config.toml
num_hidden_layers = 14
hidden_size = 192
n_experts = 32
experts_per_token = 4
d_expert = 64
d_shared_expert = 0
hidden_act = "geglu"
moe_layers = [1, 3, 5, 7, 9, 11, 13]
router_score = "sigmoid"
normalize_top_k = false
routed_scale = 1.0
balance_loss = 0.000591
balance_bias = true
router_noise = 0.3
init_std_router = 0.0116
lr_router = 0.000677
num_attention_heads = 6
num_key_value_heads = 6
head_dim = 32
vocab_size = 32768
norm = "rmsnorm"
norm_place = "peri"
norm_eps = 1e-05
positions = "rope"
rope_theta = 10000.0
rope_fraction = 0.25
qk_norm = false
attn_scale = 0.177
tie_word_embeddings = true
parallel_block = false
extras = ["capped logits"]
init = "uniform"
init_std_qkv = 0.0346
init_std_o = 0.00654
init_std_up = 0.0346
init_std_down = 0.00566
optimizer = "muon_variant"
learning_rate = 0.00349
weight_decay = 0.06
lr_head = 0.0193
warmup_steps = 200
schedule = "wsd"
decay_fraction = 0.316
decay_shape = "sqrt"
final_lr_fraction = 0.02
batch_tokens = [65536, 131072]
max_seq_len = 512
doc_mask = true
train_tokens = 595600000
max_steps = 6145
dataset = "wikipedia_en"
Below are experts of layer 11 (counted from 0) of a mixture-of-experts language model. Rows are named router (the router's row for the expert), gate (a neuron's input weights, with its number), up (a neuron's input weights, with its number), down (a neuron's output weights, with its number) and show model dimensions 0-191. Each number is 500 + 40 x the weight over its row's rms, rounded and kept within 0 to 999. Numbers have three digits each.
Before each expert's rows: "gets" lists some tokens that make up at least twice as much of what it gets as of all text; "comes before" lists some tokens at least twice as common just after its tokens as in all text. This comes from a sample of Wikipedia text that the model never trained on. Tokens count by the router's weight.

# expert 28
gets: "1", "2", "0", "3", "5", "4"
comes before: "0", " |", "9", "5", "8", "."
router:449521541528497550523528507490466508496498559510481496455472499511490544400511554422482478514507424485430517475513532435498519540511468586496447541477512494574419549535501510584457462483529572497460442450483536454484500499504492454466517488494451521381492503503459432483525488506462628519537490517494482514408490515531594488481534551480507433451527453457469463479457540458442562519508468517456481500507500557498468588494550518504552446502530521467508532496532503521548469493441588515555489376556502473517485485474511523470536509549425533446499452478472512551475500523512491479
gate2:473531529478449471528453534409483544518560504515551504518421541484402511480535537533476487533536433414538551443555600480426410495491526531479499507510448513531516528520561534546517486537531494515462447501435530525515498509512504498567429532508526564544518510550521518519520473523461541504548495479532425522478545535502487455543515436533568522495539462628512476433468510502439541520550489501453536474495547462463538514478536534559462425435488496469503501440416547473486502446459502472432563509561471533411484513516554501513518440481458428504495481472517503496545502505524512523
up2:532530476510503474516538480487525464485538508468497480580491594457532500485563496411497480506450502534446526554499421473500503548536490478486493477456521511540483465478421513471463495464528501430468476514459500453554542559458458460520494552530498530427405458452498513573518561520538528451463518516504480532480442557552500481542497485438497521509434410559487565475438529525477533498504468479451472482559483468478537536473530509422511531471449573496459561471379492589533440541423556497422469458528469502466467467462575455469544489542510483450451506472568498533540503512478507527
down2:503432533530538474526547525439515519468460567440530594490507490544504515517541485522525564473529491529482587549532519513520530556403423483424540480514466529458436460535511507544561509494563454456473492479536433567512422533527542424515467497500538486493563496519493443508518536496431512476558495507544516426482446509513560442511488499423468508488510490541500504549479536515451510490510516607492546529484485442515452475509527435510516559472534556544579448512538445479468493567471451483592525473493482473436499506559445500454528466455438470519418495522439544508519494479449492512
gate3:529565595475479427524529470478428469496541538500508512483493534535477550451563530504510555511576554461417542497518575445475450504508416512469469479461502496552465450538466547497471479498450493549511434433455484440504555530450467520502466543519401479430460552522455533499473564534457548508563539588450472509479565521549472542523550552492511491534497491415530487451471494460437543515468523498510493525572420509498560498545504456434496476525531507579547500509543466513520493435520528583515544474476525495446480480527525462512511465456449507499508441539460481542467478538562487519
up3:533495562531506479533469538430608531469447493466523518498445467445487445445481576451571452422528513486562481510475512477522493559455501495508507484443484516515535447503498420469596562520456506462442498514440516495503531486515481502549571465530538485477495491468464479485504510519486389451484453527501498482510515498524502573474504449435530519510537410455563500494439501545438500438545535543538524533481430531521483459494420467541503516507446486439464489470516485475518551512446477463506519455446437484444450503497591507507490521419523492525511529513433583419498423550536535495
down3:524517523483455516530471551423512469489431506493507481516524497512476529446472538451532551486490502553474497538436484446459498593497526588432488498531509464446506444539455557503502547493560550529536419536464502543504526476496436529502583482541480593500499505501531487529503478502538512509479447493482459470524535535509486476499486391507452539534486493495525565433543407491400539464422458507519519532490452516613544496486523490526560467481562546492487540480506571485555568458532560503489451540455543533403518504472519546535527487557526487530497443442495460599503530465475482523
gate4:521403483448471519494506480552501563517489533499511456560521471537460572515530461558494416497501440464395522463562511493488561489469501485491453508550464482461513536472520454558517477498534520455441445495466467573523478530494498519452442503406473434509473456535475493481588544457505563507532514461548458582490514492500507457465509490400482537472487430556446453494465525435549491511489406458489464474447502516516494563421507529435500513472577494524499504545556450505477420508489491460479515487504571501562501509494465499549461515546535510488545489446489473471555555462540580435
up4:515524509486562487530488460433460534507446463502530540557521520522510509519561501440546513488495539488464513503457553529518481490526476481598523524522538487471531506528481489512539430539578566437444499499488475492524569464486529522526456530535466412476457447517476521518457502497487501541501460471498504487472440543521540568555491480431507519561461513491458457427436524488518467495413467585457530463554515543435512485468445497435563453573509483473503471567478418478590540533511444463517527492535514500533453471524385518498508550495470576542449489565510484472499548592537541415
down4:517537504500482504512525502545483511499524539475468548516459422532556478462505559457470527550453609450443483546536476490529513457535550546455461533510476548509530449457565520482499436434544523526512410574466497538490556502534492422540416472488536432513417539487543476493500524487468527482495520507509434498457563505516453492497518503417495535476404460537420506532461491549498501471478552485494584502415588512531475521469553479453487492526490513469504468487563489501500534485543447470492446544543478500565513568448437569455437536455522541576471577485466486519492515518509529449
gate5:590542571453453525494502456480387515534551546489572502467463473573555540471495549494524549492493463509464464492541491483510483507542491555470514456569523521516562499450456494561543519484499526527520526482487480538437491437619497596487487426515586506492440513536486534484488514541494441534569456540544478489458527446556509522508463488511486535450470461500538499446487549428512506596500463453485491477455577551559482578488491575556442473520517477484422484514474524517471489487489497516526536517553481504504444485501419574543524488501541508480512501477455497524394460473511485538
up5:546510502481480554520500521433500533510563454525525561496544458529591588530497548527528487562580446550447469473539400484542470518534487550488499483466453509495534547498433491548510578450517509484446534470515428501516521452533580485484514427538493520518502553555476541507498547536488490526558500568527474515437546495547511480509495506458550454521463521491515469499513496444386580547513485457472471561387541519516512551461523524500467458492476518501476519538469521434541456494515493561495460475574481491499546550447472511588501532538540523490469547456508519585446426473472465471
down5:479513469507509531495467485472493513456527495540566502562478477505512515523557465499461444496486482446555500546461494490482487452419528536464499550448455422526447564485512512394504519515501496515443502540499417496518417390419497470518477501468602454536535543491494540486559472486484505520488434531444458489503464506450450492481474429521519510489542421420493467524498453464459497524520536532491487446481514532545474498501543496458505514492517504476530578524473432495493519525489553595489461497464516585507565469521528468506552436547511475491499432640512456505565464545480588469
gate6:513455555499470518493478574481485567509540518495531543527541479477470529523451510479492519450458526537496531537532554468572465489466508566477510480486540478566452505554459514446555528590408493500520466487425529493556553502437486506459451483528493525460586537536479420578444522558491525486481531460567416511506525421541484504543516368530492487476451544503485425528490516527482520504530421562539453535520468542502468506460493606488548534547517482546488502475498478474521499517518490445492471447578535505510526466479571508493557530521427485511513546421517430534565500529507530486
up6:488466571485521482484466543546480526488513451505491465488545391551480573533531519492438488458523561499466468535527486457439516506485507558480562582453567491540465507529528511497508519528440482459544426615505460505463464468583559550502434438510441558466535589542508431523473475519483580471528502478545536485418539473535435491533502479494502513451468501460458549530548499500504447504462437525501491591497435495485432473481465506443530503478479432490519513569525504472512481521507514497456542480553484502487520464497604560507515527556530489532505505536536466430523579531569518512
down6:520471506468471512455523530434586553537495540539476537496493553491535536492473397586481536530528513461545502570473493450522488526524532469497471503497503506536515483482443510466493501526496501436518510469483534568515477530527545492593514512452422507467524483546482471520459527547516499488484524484558460455506526501472559489528482534502557461566542545458514495550566456603493431509515497587460449563540462450563548535428521498476518451538513477612554534451423474542483480506472569520516543459469462522508562537487505565487577530461437481485590497543568491542579477473483513470
gate7:544481494437501514429525460508521508544465571509497444485520401543506524372508493452468446466479472471454505526453426487498521483508485505489502501522492473569474503490551455506484441509461521533470557517445476519528519449482555517430483467527477542486504519528461529476442529583486540509532491495561419509485505541525473537479560493501491452462534425525470526429559510460502517415473542519504472491575533519492503548500511580458411534479587546485540582482515524511530582482456522470555527361494512571464488465450475492434468550463443499470529509521508450528524535543483533521
up7:487446486493534526505484531560491518497494484522420482509552522473515485594487507472485526565452524463440433571455437507541519400492460486539519473466547483541514526449488429516505446466539422500471577454481463502517539564475496572504443481543535447455518552572463525546462454484520526510444468473541493518459415507474494583508513481514486525538447438516439514437541457489456539553531467519570522502495488547476527505475504508547479586424511532508520515526541517517507512537463575488539521395441526484493599470482433510426453528462478488535502474456519472503533557469460493566
down7:512433542571422473491486500451484524509481463512514445505509496480447506380498548457523569471450547493528394511463502571508467522562450548470456535505538530528485525480458471498489531496528450521540463515469515477514459521585423554454490410482474487418516588526551459527465503505460461469517514535504484512505508478432465518471536440456504378480547454507479479469504464457488436449527573454535505476581532477479439481511439417502505500460487456531475506566513473561503571502457553519473469454508532436471513512481524518471454508484530489560475498463507482456538474519557468425
gate8:451460543511507527493501522488499485486511538510517478446481485488559491444545534449503500472489583552444526580488546503472458505474459552524423500526480529547464504549515585559487476542517482448506509593484542453510514604504500468505568486569565482559520495485425532453465466486569534574439441454486557541552470447455422471540524484439490537547475532460487521433459564464562520470541430501518561525530561573506463552496492564497487446507494494478509462492569532533512528499413480513487511519460515445454509475554531510585495549452496517446487456460479519488474437502571485494
up8:544477459499433504546415515566475516544399561557529594517511453609520557519513516490539506481479537511541498516467578534506454478502425576456518556541495507572502416566497433453494512484527469510473440529495497467496534476525558535471497491512504559459486439476483470564468544454458451424481469456509464486455490523454523490490485483541461540376528527498521562525479516463561454491453572539552451521501521546492498509544520502467476506464406489516478574484532527526578512542529564483574517495457501442527522478504497484472462570501530485460526514535501487529527492474555530488
down8:477465407556499454509493532527456450464552526480524489528533579512471492437507531518517438471521584517458465461554514474520439493452533515523500557439505516554599509530529447491540470516467537533548558469468522501409453434476481475483532511508505488511448528511477505471548513481495454484546512540487496541488432506535475479546466527494556448484452457537492489471431510483486502411543508483490489589411514464533558493540555514467486470485568443446492552456520518580526520410515482559502475475474455556493538541450521442542394488510534594438478506550538561497527436506523507522
gate9:527544464524470543574446476504512549458566543485479511529556495489493495433439458490443479527501526511560474506534490472479474577518460556485451518471467409536525494478497455519507524476545498490531502524510427438482494458426503510453530524455540482516545465504581474490540487452586486472436521544534533496493477474491515426521533443470532489494532471519561495514508496543490518514478540486524461448446475518558476523486501607483523486476496543533574461465547465474537505489494609588497382422478483445588516501533425483508497436582538547447495397514516478513496539565503505474
up9:441530490446494492463543496572500525516509518473594492530425539408519574497573480576566498486452493486478508517455512467551531545469495475458503527495484469499490444510544511473478492531448495514496501490509476509512461446442451518466487540562511536460522519538410474447567502529477481517557447535449440416513534448492517504512428513529480535437479449423470505533533477478483459476530548572464486474514468541537554549406493450540464490558499472489451502514471517541538450503496508484478449523504530520509478387487480512539601571433485490579435563504529424516521458446499527438
down9:537463516488575541483521564436524482472608549519422530495536490500497509492503531411444489514548548436449478470492463497515568530434449520466469568433503495539491516509541547495482465509519513435414486513474425484564485448501539516491520570468488457520565471535502509525474549485496483520469415500534532461525476575492430418477515490536529490523514494432460544520471546490490560487492500492409475575477459487507504519484458497472456482544503518476505567471543484533604555496519578519527481455483569514489472436549499546496524441521471476547445470459472521436494464446440586477
gate10:481461458529518513458505441491349518547536525435529510496442541544469568424524445489446451558539455484462495480498567487472490496519505462449487495534527444490519571464561499526520448422520511542446482494499514449518499518515566510497490504483555499524472495451443535458559485533516587510516504502458472470384504554533474474444583418445472501496505494527529497507468496544553533514539563510446500445538504507494518606499473593547530511518471487463498555517518431486471525513505518479523496473448500458497463529490434524432516553469538512449514434438463554515507528485533413471
up10:514490497475520548530536582494599479494441441549479535592535475454504483521535518504556504435454509469540516521497457558480514480513536568523516452471514537496510440486430464462506504503491494499535556513496500505514498504490464476493512509506497524545580512546578464540428584494491419528482520525432493442629485530497526568491479492562526507516475535490527501540534489502456486494477462501560435526471443505526542423516541419431421511495520495525490491549474566489508500559515394506517458536480502572481542462492557529484425428461505501562522556516504462504552503495401540568
down10:496452520505479436499468502603516430543584408531496513446475515544479405528557527516485466507515484485491467480530592468525507489504414468463470450452464541478576459515528450510496543570490541495554527532451521516439519503498514447514446477498495540475520479447451489516525434547477520497477544539443578465518486489470534530489511511426569554481562465401468493577447451471557518482491477500511425527458441476435501472513502538517499451450459487482439539451522483485449534507534497502487555478526599571515490466454507557475452523527554518541468530496463502529467408512510547491
gate11:438467510497443532547465471489501504594521539504461438415570486505499496441448485500464469449462465559558504459507449482458536522505511501524472571440502549557440579529497474536549487503440422504516422531489510488464520462585545517507432467474476581502500506514484554500522533521482490462472488528432499540434457511519402493544545483523509487569490510550468528564517471442559434506574501519550529402498523539496476517456506512558501516458523467444456430480482476472527528472529486471538526483521487482520449544570496485489513493518385523480533566472525458541434569465537500471
up11:556512463414519566463469519506486473480531478549527555517501551443521475530628547553493471528491528499462506455500522529575444460518539474526485493599517508540610432489527469464536466563537420490477476548515516482470463502508467477530491517496535486535474499539508511473564473525461548460493483602515557511562500499543471452464534480519450472490471543477528453486589561440494509548421541488523565558492533482428546485462533499459456457527522537534477495532558523482493481478541494567449473586520521452468513492465524483553453617515516503502486472513465510518579476546507505567
down11:488537564429427476477492526457498490425526447527557522508492524487499462484524508479533535549574496501483535466474523473475536501472461502473505569560464423535590577502521515515558523613542517537469546504531562503498493482535477516508454452517529457503482496536526499431518532450540506482590467497489527457501495527604374502464530485537490501495470484526578506518531495450515476450503467505525491520512429549422575450564473434496509552492496500509408460536507511551505464485543530522432486528471505401533509484495541443434467447467503536474574462514528451566467474507517548532
gate12:487441516455489526530488528470490515526474526615513471440478422540472560467551528488446480475514434381493518523441529524481470462520481497470482483538473545534460502516488563530486530442480576552509509533504498496492488469533478520550466543538497549480497519566462500447555464536528536505553489498455493487481550554530529460532523439523451516513482493519436430472492521468470504489477520423496476536532510421438507530554520537523471425546443580504527483476487491554536450487463585429599542490561594504525553489547499517412496499543480444518535491519484469600519524537435464443
up12:541417516541480441444511485517463533497563531417514438472501517510514518478478498486478454492527528419437522501492470527566491485508474477444446564485523507486521511512461468435518519496485534561551478538492514512503482516538485493507518526452440488527451523545505496396493501548515552415619516486461451500457530530554491497535534465440466559490569475501539457562533498484471515531514557560510483522525528470417430620461484490476564519522502485496463525549493523534524451564443605535486518509550572505432462549594585494474470489596497499482520472483445484466492490529502505493
down12:554497511523527408533493454492428491494540521549553537487490559580432553533494500497504512497530520535518503494495545502494502476528534497495551506519439401549492574504470509521497456496408492506557550516496488419453473557417480498477454556526507547555551517502549474513497437525486497497539509590488500462526507436418462539498576466545510478505539508436459481459469492390474462395441474541548452533487406468493521474439520467527448474545520530459475484536480515513459517402542545509617479528536546485508475515527496510508476536438512457516534489445525520489459531543518525495
gate13:448458537578473510511527468427479454488517466532489544473484509545415564475534471564550497520425504507479497590541441463569465515524469537431478445527496497443423490480534480524506512449440543479494467467539550484500547506498473509513523509567482548434398533564488488519472492496498531532501489562457427470474537562545542531530555520444529492499465515517504447485434498453524492455569452477532530531520513464513487550517474520473493417423557532467476531479501413491478507499436522497456519420566420454517509487495480447435520533503408441570516446481516488532525524482527568472
up13:507550549536482454499495443460537512476433435577492494511523479539432525494537431569492516526526580498469510512495554499564429518564432505447469502489521515486554511472569467454506537446433610486519480504493467486461603496450470422521557504521507512480489565484455564465507534509536528499503481496505439531471591575457471533567457543444541472488455467457479527535521456516479543442566507498575542488505496485592501496457460538476483451471462508447536475527490462495455487516484494533498482495567525465428437495486467532463580550557537511519548478518516540513518539497581446537
down13:480456454440500493531495533487466537438492464526543473465488536468535456451400451517515537591559511521473480512483578471442500479478521570485437575568497504444551442514477478503555552516519561479470468481440471526524415484457457551495520502496526472499485487515513502494534535430532488507476499480443564523567577455472499513559461515528501497473491480583484530490524480605521501425484518506493538563545479456527448465506444542510488440499497490436525423527559483484534500457530430531514486570430508447498474423513463510511462538596464507462481522556504429497572440499447540484
gate14:460543478531529482493477475517509542542507549507548481509443524523511547418508515512495495536499322521527451505470442546539525527447528522523459458451519533514516552491528498518436553480502490547545482504532473475485465433477562522481521489465447596508524435526497384422477506492466539495538530548481478490511503501486530624502474476460516523487556439520517517550454550487582430434482492535455574487534540521504522507500539487514556451492502521530535518544510449478438502484481479545548547461509467529591485457502523438467462560559433490447466461577526510505535478497507535451
up14:519446504477509506550467482461462462503447434543502492476456447473523521600592509463495520542469545525472518476535473534559562517469460483480517532537477459457493489530537542547474469488469496516566432486501452522499586452424440524477462520493508469591458490503518545484498517429525547516492457482487466506516506490480502536571542451519485551586505551442518475504474521461522470486507493426492605480478480488489556526531494515371460512519484460482460439464458484515531422573508539567448443544450491576507467464543482546579472458492549464517557530451485522462465518482535494595
down14:441502458547514472477425540525492452486538515545588478504594470553531538472510528515568521531523449521461435517489504509457484587485566519476529499558405479447426494483477424573464511559474465488544547487450541470497472431456468531466581493474438527502481477521488512496517507512469545456571486549474493537509486465515488540463519461419570464562489501492522486584485486512485504511471453517444489486515543475573564492595537507491528472522494467518571511530484496510498500428491506539506576540573466569553432472476535490495478495439507460519453478552560520505483543519431583465
gate15:532437499518435543526478505539532445446522494526474508508593512498538515495501566459525561499487475409417464531494455419578501515482485483478418540471493477545436468506471548481498461468498548558503519512507519538407508529510583552437485457472506509552495456506431445485522535497548539446452493510529507536520437505511526494464536456487472482488481450506516569474405538531544508454554502482491463465499551482453522541560527467464543562498546531463416603496517536492497541507473552454491524521507556436486499448494498389544473546523500486451505470524462557555522397502460512484
up15:434510481476540452543495479463504524533575461430516517552506427427464534531476494510469604446459440479588503523496497483512455523475544509531509505460461557569483436533443514467447507482498554544559513498535532486524498510457491470459502441534440426495511517572507509464427463574484551503486524561497465527517496489447461527501592537468516578479503555495554497559469397422517465591499560491503499537604497514531537435496450559482431529515506497506540517409511542551495487456521577557550467507492527481517513521530504537523488526530498558542503475496499491495503527486556482450
down15:473501479519529483583509573616471531420494449486531521462488485500501536472485483543549479471565513476518539588539481503460492469464563583536401455603504539406497566514403483509515495497563475490473514470552535497442494482496462429560530514484491497511426507499601470546555490518485468507544480482520477514464491522538468539462427487522482541547429472506480558487463495441493524524532523518497545493504536516513478509474454502526462467525563474545488567526549542484496459418481471504475516472544493506519545508438479513504446562501597500490498478551455518380488468472490529475
gate16:465487488554508516521551568534524497566513434508482519546453526498475507517569481529528433557557518469477476469498547527507509497559471564507457506491496536432524502498494442511493509431536486500459504462489536448483496463426469482409482456606506465523458494465462498477595518541504489513416468459490481438478502521552480459512573506487484453448524522448458491496548453484540445550504494526509437550416532515420506520543501514506523502484469527468464445483469498500376415452469432434497544454585549433475520491448545495540480564521533464570519490436528468479436523451508448507
up16:449489514489471463483535540478467469453504543458489551465563526384452568480512498497508511540508656440514461446501584483504482438562524478486453571460536457484510471486503514506516502505492480455486615551446516567492461504510442446544501460497457518560476481511520448457520469489544457522404421505473502503524506511456496430573493505415540482482533560462467494536496511473505516542499519560561492527520480427473494484471512448481558517492582484555576463455552497472487469469483472522549550569501504512484542495485483498470450531455497493469501520459564494536412476434506486471
down16:514536455503558506498503541471473403498484520529459445535448516523440572475462456532544514535516549513550549547561540498461500474527496486477491553401529467447459524554490443483463553497518524474531511550513516468427505553538426536500464534446495375591468457492509517459495483470480504530457459411506471497455527533556470489483465474541530509475525443500522534496501500521489525453465497498467447459516581473383425469528475464491498526533511491437545540467531473499537580471452499542554428498497552558480528551486458490436475555508472557526439510446558505533447532538528450467
gate17:426505499549508507519433504596476481531462491530456512477525483481572503440420513498539500479495433517539550415619495503537496498513403513571522458531490593545509501541498559470524432507525457542489493449599527511553462550476425522466428530463475455435501464440444533477539483470548522543466490596449468481464459498556462491492425541486498480495529466503487503562452439494495480471452551592442510462532519539474537458519541564507455513509521517512448511524569510530515458501526499501517444422512497497492512494531499469503505481495487512446490465459472489499437420551546487520
up17:514459521490457472448413456497526553462483492499437445504548529439493558489497512504511426499526486496483585502482508456534528502491509587586501440470523527486522480557477503526474457503489525560473526497544436490580497526493477543534434500424442498456527481560427517518526504417460495515500575512533504561517530547519496495461439522499538434504548505571494494521506491459504494513433507498451512490480545544452475449453532500446574433519460454452533452501495533612520463525526499445442501469560493506495520410514439435587509426507486482504521424513443430488466507420469464491
down17:524521499512525568491574505488571461494509540421504550454525504418575526472515503459539480453480479546526460524508494512440520429591494534497543490532501493492501498472496529475512523505502432450456535514456595490446507508525483458467557542500486445472497491436533514491544512489493527622461447475454508506509504474534557461534528539532479534594522523499517496510509472560509521490466510476554472485550534507519487511474544519428457494502474519500506554606423566617525472551497500473481496602524434449527513543510460555462559453541496531502505412518511508486542510447474515622
gate18:504475525532493460504464556460534535509542459527504577490524489534469487444508564439510560516480482486503475517501491510458507493459478548469507563467486461477499517489417536535518505556435526476497523468474505508534500514492575461502454472551450545525574507553509537536520469548555518452523502520536591425560508522514576455441587488495487506489548450444507521469502557460479475471466467436588447445469531497440503456555522538490527541520495532411495453561462514496508494535448500453515490548610519462487560479477537493422538520583524485452507482566435477515464515542529637544
up18:565545559477509479501491458506430441512486577452517473482479468504439509505468483536461410526464581539483459533450543438543476484490498545537544568483476519490501513446512525399485473502535501456467541505444442512447495481485481533500509572455465396491469478447498546470439454440451520510453469509487501504481476554463467520470520518535567525431470542499480387415397520504495446469515524550509484565448448518508521491459451473484488480504542502571455479472550493524469478493539451502489503535426449507518546512576493511424488495443567538550424486447543476460493457512539474489
down18:526522494508500539460494463484484435547513477503448475469499519494502528525418464541496473402513444460491448573477518496474473543454418557573516514467475471512475458587541463556482511513479544522474497514504501481542431505532503506541549466459467540500492518579491505527465481493528494574497520513529524486487466473466549494532500525557446641491449519515579502502554457530560524466491452451479526533583534528532474622501606489527498510509505513475467495457424483426462535550501539496532605512476544483495537524513511468540532511533622517504463455487534506472559478468481549560
gate19:510557483486416529573451495480590470502526489424479500575446551526509487488571502513515507454531475422474532392551531454467480498491555481544469529504504477511527494587491478473478519461472485461529459501497491458537546507547498463446526498481521479532504468463467511439551514430515496513492501529497542501448487490497565510482538528404488488507541461528560531450503490427528544514483522557454447560447414548456501525457475543530582503484503574534493487502488550527564509549519586570492413463464465477482520504595413544513548497441514501497499550551516502518543409456463507469
up19:521517503520543405402503461526490459449489431527472498464546538444501505432526545505496502564501495572516451475507452486508483493482507561445572518610484489549537416486480494441497498557540510516508471550536560526460488563435491458484579476447572511505475491500478469490482546558534503498466499467410459486526540545521440485521521467529514471488475605463435438519492465520477463581520502423510523485518506516471528520524485526525495449487505421527469520440518513477508514548551426470528528508458440495470481536504578496553500508556506502535498576462512442461516538446559511389
down19:410556517499614475431458512585568500505450477531439447478511511517508502547490567508450492532494522405428483530561451476466493546544463587450506476463519456437519481474484470447476492482530524468503525509535537509534487499469506453496580475468494524476514478488471505509465581491507481502531552474479545526512422559484544571508514450507501612519478498484457556546508558457564503465566477492452556504486476489465562567532498567440510555522490501470543513441443530485452504490469433502470546461483479451521414480494503525477477565505442476576566494554454495508480557507459492516
gate20:458528515488501487507521430495548535483506553529561455464530470486473518455484470456493445584496461481522454458439477483564521506571573496477484487492465482471513464565493461506528501471561510510456481440495478518407567590556488418450484451522481502456485489518512501378466506466422481495457458562479385531550440564489494480557565515516507485422520497451442448493538598584503557507493495483466422543462484584488545471472490557435476564469504501511464490490437489483492538525533509480555455479434514540527449485475517483499480531487428465461500483523512498494484454467501493476
up20:556570496467589514482480521492540565495537478554450487515543478513489515457517503517478524511570520520503580466536539453490505553527507521504492471523480458491501532499528499438479455517442428487493487512477470451370510458461463487494538549552480483554555509533432482508559557486537453477536455444499464552520468533508441497455536459440573459543541623546498483543546473413493525488529483453483498473457484539453524523561531496499513543523450485544547431504437502422505443504500515521494377519495481464408478558500529554534546542559526521547432527470520510509514475449458467504
down20:550452460531464499498503447586455515523498508485473465505529529461475531532544507540557448430496561441483499389538471490469583549478478480496491563522479472570578520508509469469496500559443545475525443593508456582464538573468435452494459479481530497449465441516474473414517541473506420524451487536441547523484560511441508529499517583501526464507452520506463595499444470516459523467523512491437477467444507549501482483480437481541523504615522483559518505477549448490551511424498438382480522531485487490497475479491452510533493442493521472494497483480489506491503505476451477525
gate21:431497469554520481508456510482560551506521544492521482418508438553502516465506479465472540450588504544468508497454507548491488564523473529549477538514423492488483503529456511480463525499504517466474476544537504531480546446571510461545563508531484560463468424458506544477496496534481546509523452545529471583524506538539453523538508514454462511532608471528466491418472482550549516585558463452471470471462509526480369439585533521504486465419549520552414536469494541509515470471427505500509519420486477540503546525467443555466578487502472502470527572538494508457500511507565522449
up21:424500481397518518437479532490514441514491445530476518513475528444511538506541496446515466489449432502549519476442601530457523495386480473537530505541516483551488484514575476506429491505444513486510473426490513557421577480472512480557545476506519513572541484491557524491560512483554512461487427505479423434506530531545424495575516520513487528475528507506451523523466469528501463532591532468543540485507422527568483484514517467472472413469463538510499426452550473487462491461423432515537482499527478522444499519542540504477444436541513507509511493430591534459530527509524502461
down21:507478511490532590458467463501453510544500529501541512455501506499512504503487451478517563466514496489531489493430480516498550472477472491514551499499519560455587443502487541552558420512482441565487442583529461507472566513507430585534483470473489517537537458486424430513549478496519546487452554505527498478463557508461431458527512585598473518504523479546452518540526485536496498525439512455511550490530555381543492548447459563520502532514462491538454482497652476456483532566456480463519402520531486503500542578472503532459550512519503471520492481528468456563493467502520475506
gate22:469515562534461491495513514547484524437501501452489478479510516500543450487617582496438415538520540487490504571527421479407485478555550563513456451513463590525504460563639504530436467390508505506509495526504481479473537504574534515491547490535495492506531466554486512497505547532525527529551472475536505466438502435505568520420510574450537509522485502490464454493490550408508469513505516491513483556482548473464531419478495432514486480445533527476580528430524458544559521477525527512478530484505512438475515475466450482537490532498470549505556436527503520440476489492493478546
up22:505493490441488454462478527552442459468522492487517525527508528522437555435498476472588520530468494536557512432522503507532418529509485478497503535462509445528472490444451437491552467433550517486448504519477536484472474476490458499515495524538453473497504498517574537534469495507500508464504555511452390517464590439520544519494463471498550582501556553531451519526532494524466523476526505351548419477473519450520512464551550531418453521480483482534531492484540526490451504440534422538494544471513460507447543516432530461482486514519538552500465543542470530568554575516487598420
down22:443513488490519543466457478441465516457493490475438490464530549597469521505536446476451472539466476457478522516438499537484460522476468483453530512486548522560441511493517476479542552435514428494528557446506458535508539529509517522508446537481474572537506449585525464567415537418539504486481530497529434500527493531476474509471431477558474536509493506504494528430496506537530522508570432564518504487420456512525445508538536473498588504533521502440411488517536487558494502472514563463546555465495449608492519456421484424480401487511511491465517541514550569549525526478424465506
gate23:534507491429495494533453501557463517451513527558443547540516576508491516464458482481463469512486550508476583533562578483503440498480451527456477552463501458492515490475494518543522527564497460505582422521540512465535484585496477505438490568470496456436489423523425490563456538504493518498498522480544522532513471440498429556457517481440563515480511474485458500493550576470471467455484483574542517498476586499601543541405559508586538482523475513533540481492560463491551492512475448531499472557465530511583564517497586505520548498481544485476490456494480459439481479528571526476
up23:466425500504514474485524456487525465548527500523538557550477486449562488549433512502563552516488514489548518491504520524619506476550525478570442510527536501538508565513498507497493510513501514552449446476449483466542511445516530503490477468471460580397494456491437523543496461445493546514488460447478477582491399466468597492529523534510548478504428513465480502498493476393408453476427558484449542558562472525548506504506509568472529475537529585546472532505559518487518433550515469532457499443518537494512462546514553458506467561501546515543471432473444515535493481503516438500
down23:499553484448523499505548438493551450550506524511495543548484506549459548509547460502543489541501528467419512483482474530497569601531447474423516491524473508540486463447532459493513465600509488490488544500504509500512553478495508489535538453515542477474532550553530526500517461503538462487502484488522502446526501517471516438507444467533460552486582480482528430386485543496580558530549482530489447530432505515435477510533510451508534591494485504494610460505496490516392569449515581527488428474440452475492466523447473515438501524536436489489572511509482528469535522455424556431
gate24:454501481512504465516485529498551530546510587483470512515484546474490515466544549514580417534498456486429498465578486487553518524431480505453446554542549450507519494564483525492412473492534553503513550499474584509571500519528483569469495460534416463437519522497520511536509507517499435441440513517455466492461462565481531431438531509513515519532498470462441509449457459437492522527575489532452524479575454526521532543525474489581477524483504495545447417433499545585471487540491525535515534436502508429461511452534458509462522496459451467423498493469455491500424570500437457447
up24:550498560397496502491532441608514524533474568478535515459476483540572577492519466460523555465487543488517513540464552508444511453475424528533501444468471503548497511521513519514552447460540435512512486432468521452500506461518563562488522511524584557422428525493536457478588473538508462502423535483519574593527541501456547557484533482464541482540455513511493492503494541497513533557515469494584513458498513532452506457505496527492543528467473383463495618566510475481518510469480502526496500541491526561540521517506431457483448424463474479523517489540503500514547460531512503451
down24:453504553550500395550448411543468484534487526509452573543527478504540573513498484467515498517556461551441562541506556523462491501507523492488450422507540474410533459516507540499553525480486518474540538560508553485565517503557497495533493484389513467424417466478457484566449517529474447408477513505478529486541533583515409509537518507451504509493579449504482434536519550499448547502522517533520539456516454547477466465459486507550466472472569489549467497532497459540510563478483522461559447554399471516528521483589543504493525498536455465490498487489447455500506495514517525514